python train.py --num_hidden_layers=9 --hidden_size=320 --d_shared_expert=0 --router_score="sigmoid" --router_noise=0.1 --router_bias=true --scale_expert_input=true --tie_word_embeddings=false --batch_tokens=65536 --max_steps=4365
Below are experts of layer 2 (counted from 0) of a mixture-of-experts language model. Rows are named router (the router's row for the expert), up (a neuron's input weights, with its number), down (a neuron's output weights, with its number) and show model dimensions 160-239. Each number is 128 + 24 x the weight over its row's rms, rounded and kept within 0 to 255. Numbers have three digits each.
Before each expert's rows: "gets" lists some tokens that make up at least twice as much of what it gets as of all text. This comes from a sample of Wikipedia text that the model never trained on. Tokens count by the router's weight.

# expert 8
gets: "5", "3", "4", "000", "6", "8"
router:109138154149154127135072135138139166124070150136128144138154124137117125118105120152112166165137103113121136114126150137188135180114125133144136131150097136143134117111125129190126127142134136151146130140152137073112076112184119135131148171
up0:113119168133155119131144099122109142106102127147137075132162147153130153118139131106137148132130103136117193115156161133128181110121126138151089114101121119095131100097153124147146134125092122117098084134102124097129118158126166126129151151
down0:111137100113192134106099107114147106129156120131139156124120121145139134095095117150158118117129140113133050191089122141122099136143162135127112113137151148143129134108087148138123136175114135157130143150163163155144116137097117139152089113
up1:130122106123055132111127167117125144109116132160145128110141127136117101098119143105162106087139098149134113132147171101110160106150089098122132146112112139115150127181134140143148117171107139124173124085184141128124132131160130116095097113
down1:111110165114154115122141153128098082093099107121174105121124095119094172094149150140097136101092118168103110095125110154140115125132078115060122112104150091166077144119129096126156094140097165118130132108137118155085113108128097147120136136
up2:106109152140143140116124167182114111134126152143095136137176147134132132128126179070182137122118120089129151101145099098147111165120111151130165103103160133157107108138162092163148157117119133134117156115117111133117134092101098081119156089
down2:139126154139130148137113111144182115139134106155111121117119128094118156118161124100146150116141123106082145108139093074123106132135143150132115136109074162096132104146136121124127098162119137157171098132159127114128134103094095119111123140
up3:145164131093126123129119134165170147087061127093131109123135167108190135142125122118093112105112123135145122158103142120163160109138102114101139112146137133136107152154151088174109131102149149101134084152136167056095146122108086129116120131
down3:108117134189143100148115099107120103130128107117110155125142145162114079131160168123137074133160104129103118108127127140137115087115118129188164142112151108081121148145146161144129098080143146104094125117134127129139085079149142135106123145
up4:141142118118117140123115126157115152141114177113160165082182156095098131146127123144122167112126111128150108081160186096139097119151078118129148138137149102159160129100135133116137136130176116136191118098105123134115112144140136127098107111
down4:128158129132144142155087139143100121136119134149096136107115068121137135131099143146128091148124141151156135100084124167130128117094143105136130126085137180128124142128124113154127129095134155114086140162154129156152122183093121159123121131
up5:105097141128124159125070104119118131114158066102131116134139120151118088171134131146115106131131086146124169130162085142117135143161128118129148128169131132076137113159153137131118110118125163142121115153131102124118127149125112125164151139
down5:168118159104130084102153124117170102118092164089128133127093161167097112153112108169137143131147112144132139121144180148145101105091154068151168131113143118145118078098123121098127106102146113158143134149169091102110153093129106116112136091
up6:123144152182147155116147146146138053154115126099130156138153121145130133071166132128117153138172155140162127116118182138189142109113139084117146132119087138098123166120142130112076118119122146151136127135124158130142115078173117101083163121
down6:104081148101098128117119158148144162147125165082085154158131090130139182160133140135151154171108123115121107134103144125169108127063121135114123103161141154131133133133172134137169185138133128157125101172153103159135118107153097145122143114
up7:072133114126165124104105150087178130072144141149133096144108125178165111132119113153099170205147140160140114114127133130096182150128153153110132126122117118102131129132167125196143107140115135137144112104146094138129130167140118087160107132
down7:149153166139126103117104079114134134143092057148119143148110098145107102159125195124137120117139128094052136110138124157130119096134128123108117115130123133119129106169125133083149124159119126184142101115114135130086130118108156135073150149
up8:117120153166137109113135133179172083141106156095150113131126136155123096098140123132151143142181131127136110106103101127161112109117117189144134117164144108123124111177128135149143143095100126104146102197136115147109150150187122115120139146
down8:146093111143165137132139114143102118141153077146131154126114106084106135155121118151113127108132067140125122134128157125081116175149150115149075118124149130110120114097113117113127105105092136113093136125109142121104140098068096135147113128
up9:162153158132125126110139134128135113061104147159134131089124089171126065133143134123154136133105133140125164112170114148122124073145173158121127134086143164153062176101143139127122141084131123108106124121124140189155083144099101138134149128
down9:107127132149134150089088083126161145112161155114135153095145130169131114132115125108144122164125106141126106108148121149105145119123164151091164118116120119138153094134142112105157099145094102122115132080171113149140116113121121137110144106
up10:133104140149123145151125125119113147105123134129188130154138166139079109151114117121150138126119139132139161118102124147188111122090115149097116119113116156107115148151099117159109130083142128139122115169138142122157102115133142155152141112
down10:146145131119118112151151117102172124111126170154130065118101139098156074149118125154126140174164074097132107155116147147109131161163156140126136127119184107120146111078128141141127155139141102112131135136096111142172157134103142116124169149
up11:113130130153113153072125136133138129137072124124151130142127095131119132128148119168126102134115132134116165091102137109125096111155120144121136132097118146149170101118098101149124122143123149134156180120142062147131139159123124132150171144
down11:139133132109102190161105149114123126109170138185160121135114114154165131157098187127135092078123146135133114121139130125127202182120108127095087111104118095119131129140106138125096164107096108151156102112155117141122136133111192132144098143
up12:124127125103123134157097149131114113140114166112142176174125110134131129087141105152180154100157127152129130114097104148129131106077107126134165115153104114122100170164137117141125113103123132115122149124089141146080110109137125125138106148
down12:180115113100082106125160156128108157097148119112110116150134140103177114154104142146136115203156077158119112130136134122152108125091143151164113123129095124102126138100094079102138113132161126127123087169137125113162165092102135125121156114
up13:099159118127153123121123162119172135159140111142160130156131116132114156139139095108092141080104113169130149120098141130114138096092111129093161123104151143109164103124145109090095153169115126139118108137130092112125130136113143096082143154
down13:168120094175088116141164087096086140127172111132103137146120116153156136116148109113159133127089127112119117143092152107125132118138173149120129125146106151110099152121184159108099129113146144097135095150134157152096098156104119146147134120
up14:128124159124094139117129131072118130157176128128167184109130158131102119118129117128102132125097087138139105083113161137110152127115162131151135140155142102125105123105156130094124170151117123104125106103177105094131106129118156137140149123
down14:142142131133122124127185127157134110082138172136113106153116121134162160182092128182123116124128129141130157119114101077117166135144114132111140144114167136129168140136142056118188143129133139121116089151116126128124107069117121118176129084
up15:117106119136127110144170134127130147134146130144096096077145113099110086136172156146131114127148108114161146155085109097143103125103127114148131167066122176107108162119147167162105126110108124117148169151189148141164066078140130144104160169
down15:157139137125123152152113154071151101131176138117138109090110143147143085157119116100188169120145114133136178155128139133147111108131094117205122091101110101128125098159128118113124137147131152168145163128120137141141149161145126113087112139
up16:139106130172122152108114124118164085112135159120131137108154105123119095125110116112128123130143154155143129076121148106129115115141129161115124130107129121117108141146157097137107081123129147143098119093137145077144151155178145109132117150
down16:098118129138114121131103127103146130110087123141116124109122177140110138131102168147102132151122077152129154137138131170134147159132138154139171124128154122110186097109109154149151151114106132162148127135096194133132099105093139146116133103
up17:153144158151160173121146140103123136099114170159132090079131125080100158118137139139130166134135131159105129170121082124109131135135190090161172132126097146126062129132136167137127136136128146135168097159110108110132106144154115136126132135
down17:125116127102139165130142138098095134167119169069133100105126140163096173139117142122125102118126125114148153120155151154119171137105177102157132142157153125085123135099111144126113117120111115140143149109124110126130142119127069091098100102
up18:113139152140063151089144141143163139149152163101112160133106111158076144114145129156132155122123097147137114103134157122136147159121139123136146129104125123151125162112157090135156158153144160101140142095169150095129118115144138142106127145
down18:160134122110122143132126109141120105125130129131103093117138156142107161106093173104120129138123110150122128099126157130162107123132079135168120119108141147155142120152135056144144123149133122116171149086152112147110148143153104162099143146
up19:152159129121150162133083078101093114126101153188115090175188141100114150108196142109159132146103152129133101099118167103084120124162119103137114118145113137108113149140127132142128054137147097157159152128132152086128099107113125155105103150
down19:090105096133132113139152158138148158097066103143118121152106116121112125102118096160081153127130139112149172127060113163134193130121129099117168128099103147181116133141124145102178116112111118125092128140081085133139135178124133117155127134
up20:126133122087107163096134135120135073146065128174145154115098110099087129071128132163112146181119098106138117171131157154161122113152106108156141172155063108167106122135117138160115112112121142130106133092139118154144162118165139171182166114
down20:118134136113117100198123132095153124116137134125122124120143142111103106149107122098139133118184186131087173099111101124096090122100116131114131150126167126148122110116136128152092096118145135085084156138147094120091153128136135112057104146
up21:122117124175152168136146146147139112130159138120096115122174169072119153161152150174140094151131136132121108167093115129102146115134135116113121118147120120088168106117110168098111131146124130118170139143141154172099131160098177127117129124
down21:108104159120145068159105157140116119202139132145124134107122138138126106150098091121114158131191135132106182129132120168146129127144151113083122136119149144150122136125158132116176112107171106123126138137087164146147118127172093080138131100
up22:112121127113146130156117064152151099131086067108127113109138165130137181136125150086162156154135104144116158098148151120123165103146136144132151131121124133101155139120162092159114162113099109115128106130158120148135147108125070153105115076
down22:168138124120145132148167132145084156191131113138141151163121112122121125130114140141129114165085156104105128121096108139145090101116146123144088129154157140123133155138109111132114107105162133124139135144098128112116176148129185089154127130
up23:123108148188107143158154109103145131091146189137114081149116137110108136143100116108142119105143114115216127125165112112134129174115178115153141157141139121160166135073156123114171121167136091114146109135143117134124119104141143085124140122
down23:112096090167132095119105138133122133168177156122121118132161106161172107175171111141107124136113112121087119152121100113153112125150148130159125129119137179118139112143152112113150097168128144161090202164123133146078162124133109133135131098
up24:142157079132138132149138113135145150109127161127155185199132117116101112141113150151144145143149153099147123146094136083132147100057115093133151134127161135152104137129129159110165123123121131139195091158130150107130166126136141114138138171
down24:122135119113117127111113102117156151110135128104084143145178185128112076135133145131163102128122111138121134134150137122087156088122104134133121077121108080141093106172092089132125131107122136108099103136140136112075130111102099139156139139
up25:157147135156124121139122118105160131145104118124134086081140080099117109113114141107112116148111136079142132118119185127158163198100092156147124150105134133079094146116137123110145160122112117136158157180128127152111128120169140100158155101
down25:108151108099126156142134109118103128154123133129150115144163117121157122152133102133115102098161141166124122101135102119128087127134165104140107117095147131157108109080156104125137120131164189110104138145143118145122134123133128160110174156
up26:150109159085095162101111125091139101145101121148163119126165143123120118102079125118152121137143092161140137154108172125125135139186154100154099158108149130113126115129113115140119104120139150166145107072151142093118134156171152126136125154
down26:103125143157182140130194151132074140116125163132109105109132162139092138154125159140151128134148161121125100083164092111108137114189146133142105143134123120141111157152122128115112111132098117103116099164135151142150114077077100147162168156
up27:156126121096112132127111168106163131111155156133174129155179107140120137112151167156126145118177170104136153110083156197136111123075166140100183099135127118142107153118121094105100154186127143147110137161123134115122138124156146143136113118
down27:114142131121126136092131161134114129124101122134099140125118109146150118134158167147130122164123126136139086111112144102124119142184137137159148087140156128154115143092115100132107135101121139114142123164134136117089108091127075107133142130
up28:092103160141121146154119129122149074128128133147139130119173118089125134108129116132121198120139102163131127083114078145125094145132151102116106165101146113110115097148148159120167108145150155140149118112139130090121103099141111132076109096
down28:109120061131083129120176161115117128145110134115121120091110127134119152121140126099162123112143118113138159150096127155131103125100135118198117142093130135114170177149117114133099136169134111177131188121157108096108139105141106101137124099
up29:121125114153131164136118134107119148138125172131162151115170094096096129129094141109131102175132134092112092115096116118149120107157133096108118132140130142159105102131138112146051090164116147157097148086134133099173095117166108077101099122
down29:129102153159136133128141081128144139122147128104103129116155132143126183123137171137161150183142085122107139138165144144150110131134142110096133137127121132136141158136135079119161191194098091108144102088141130151131129095169114162133147148
up30:102152117167113122133119079152105112131110176182098143153148158113137115121128093156167146113149132127130147106112130106140143083108122141124150142167132145103096114120148137109093129071175155107172127102139162141111119145144147185145135104
down30:159106136117160093099137134116111101149136129131100125154133175112108132101117100136141125099096111153120124134129076128116170097137095151123133129133109074139169109125129145104158101095104126125114123100137135081115135143118134070168170128
up31:096128128087125110134111152147143164113150152088126143134125180140142106131111124176126093109144115124132105127170107114126125149128138162143141151076159116097112121109104139145138134117125143128127148109134091124099128090173155124077149125
down31:160111063144096143158154142172173128134103102109156135107124134126108177077124137114131144161130127156079112121102101176158134120106108132140147159120146165123102079132134136143143187099122129160121136135120136122126170166125124114143145127
up32:101173129157156113149111127137108131121132103125136164142131129114184146096109101113114131165171112123118132155128113141129139116111121113133179126139094140130126111088128123073093123101103123128095145153122159107101167139115125146150137125
down32:106104133086131103171103126150183162142122138134119111117128094147122152148119086090079125137095101148146063122122124124108125135113108131131127109134136102102114139124100119108119112102134145128075121106134099105072115136104136164109117111
up33:125113146131181145084114122143142123103158151163163139133164139097128132122097142146154121115112118123126128131143102092111146143127144168134108101165161108130142122100122173125121101103128085115101183073124147098118188110135110071127154182
down33:133114090102113127135131123127146121117122114126120111092147136126130130103147116130123160101112122131112133158130139144106106167162116106148122109098122088135132096138179105100129110148148150097111173160127105086109130123112150122093119099
up34:118147133120151136117108099088135122104153079096150146153132132111146128139079117138108158116129164125152138157142139119145096097108110095147136069164156102171136137097110117095098154142205131109129161101154120127128129130135171083147081139
down34:139157112126115153133128124099091119108102113177135119121169122123111144132130077124117132115078135147118120135131124138162148158133111113165108145145132158119132129141131125178159146131086161145141133156135128119119147162106157144119109144
up35:138178153158133136101093141151134125091143127142168151093120106137129118139110125135107132148112088123114138132162166159141116181134158113130100122148043173128151154119088139136115139152094154159129131121121097156131113136162091133099164148
down35:102148131160111107143164141162170129149134133152166106143151127126133138123097116147113116148128129121146144122130118109121170146069143093109137119094093124116105116121145091170139112139180087127073107098123122076130125128124118134131093151
up36:127156128131106157117143104126120094131099138098132105156149150139123116149085144121122151137131101176116089124123132138163165121118129120147117087086128145144125147080131094121155142119103147158106156120165134126113119119195195116126104140
down36:134126123155143055133119117120099170078120134162133172105084142119102120116107112109096147095135124110160129094115138131094116151134146125190145137167154109149136109116117132145100151156090131137128114098117133148116151125137114145154123088
up37:104107101140133145121141124175162170128126165105110144137130160116132126113150161159111127160075151127123127129092099113092111125141091086102139118131125116151141113149142155054138146156099116128122133118143153142101115141088108154123113112
down37:109172126110111139129150117167159137097112112143155125139114116129131159122109122121095108108118153153141125106119116151124127139088123150121134119106109141111130099157109127068104137166160149138119097125132130155167117135165116156120119152
up38:139151120101128127106083123149144195113165149116141109095130120102126122147091170155138141161131078105157168165128101099117133116113152134168130154134124183136121144138163102091126128129110118132143087107107154112100119155141097100125113124
down38:148137109109166100124101136104112160114135126171109110134143166148158147110095155115139149108119124075112115106095084108178105072134114138127111117110098125143080129105110110124109165136084145083144146116134116114094136158093136123137132116
up39:132155103160106114143130172080123112082143168123110141170108103102131127117153136124129102111124109147101120061101119134160148089130123123130156162168119129149146102119154161136168135144096128109124080122181117131133119130152117158152115096
down39:106126127097122129129119130157144165148097139141116094121097169112146138147096108165128147181115158132087092103157145115076129125135121166153116117107108107107109106152111142107143126126151151163115159117141152112103142130118108175117141149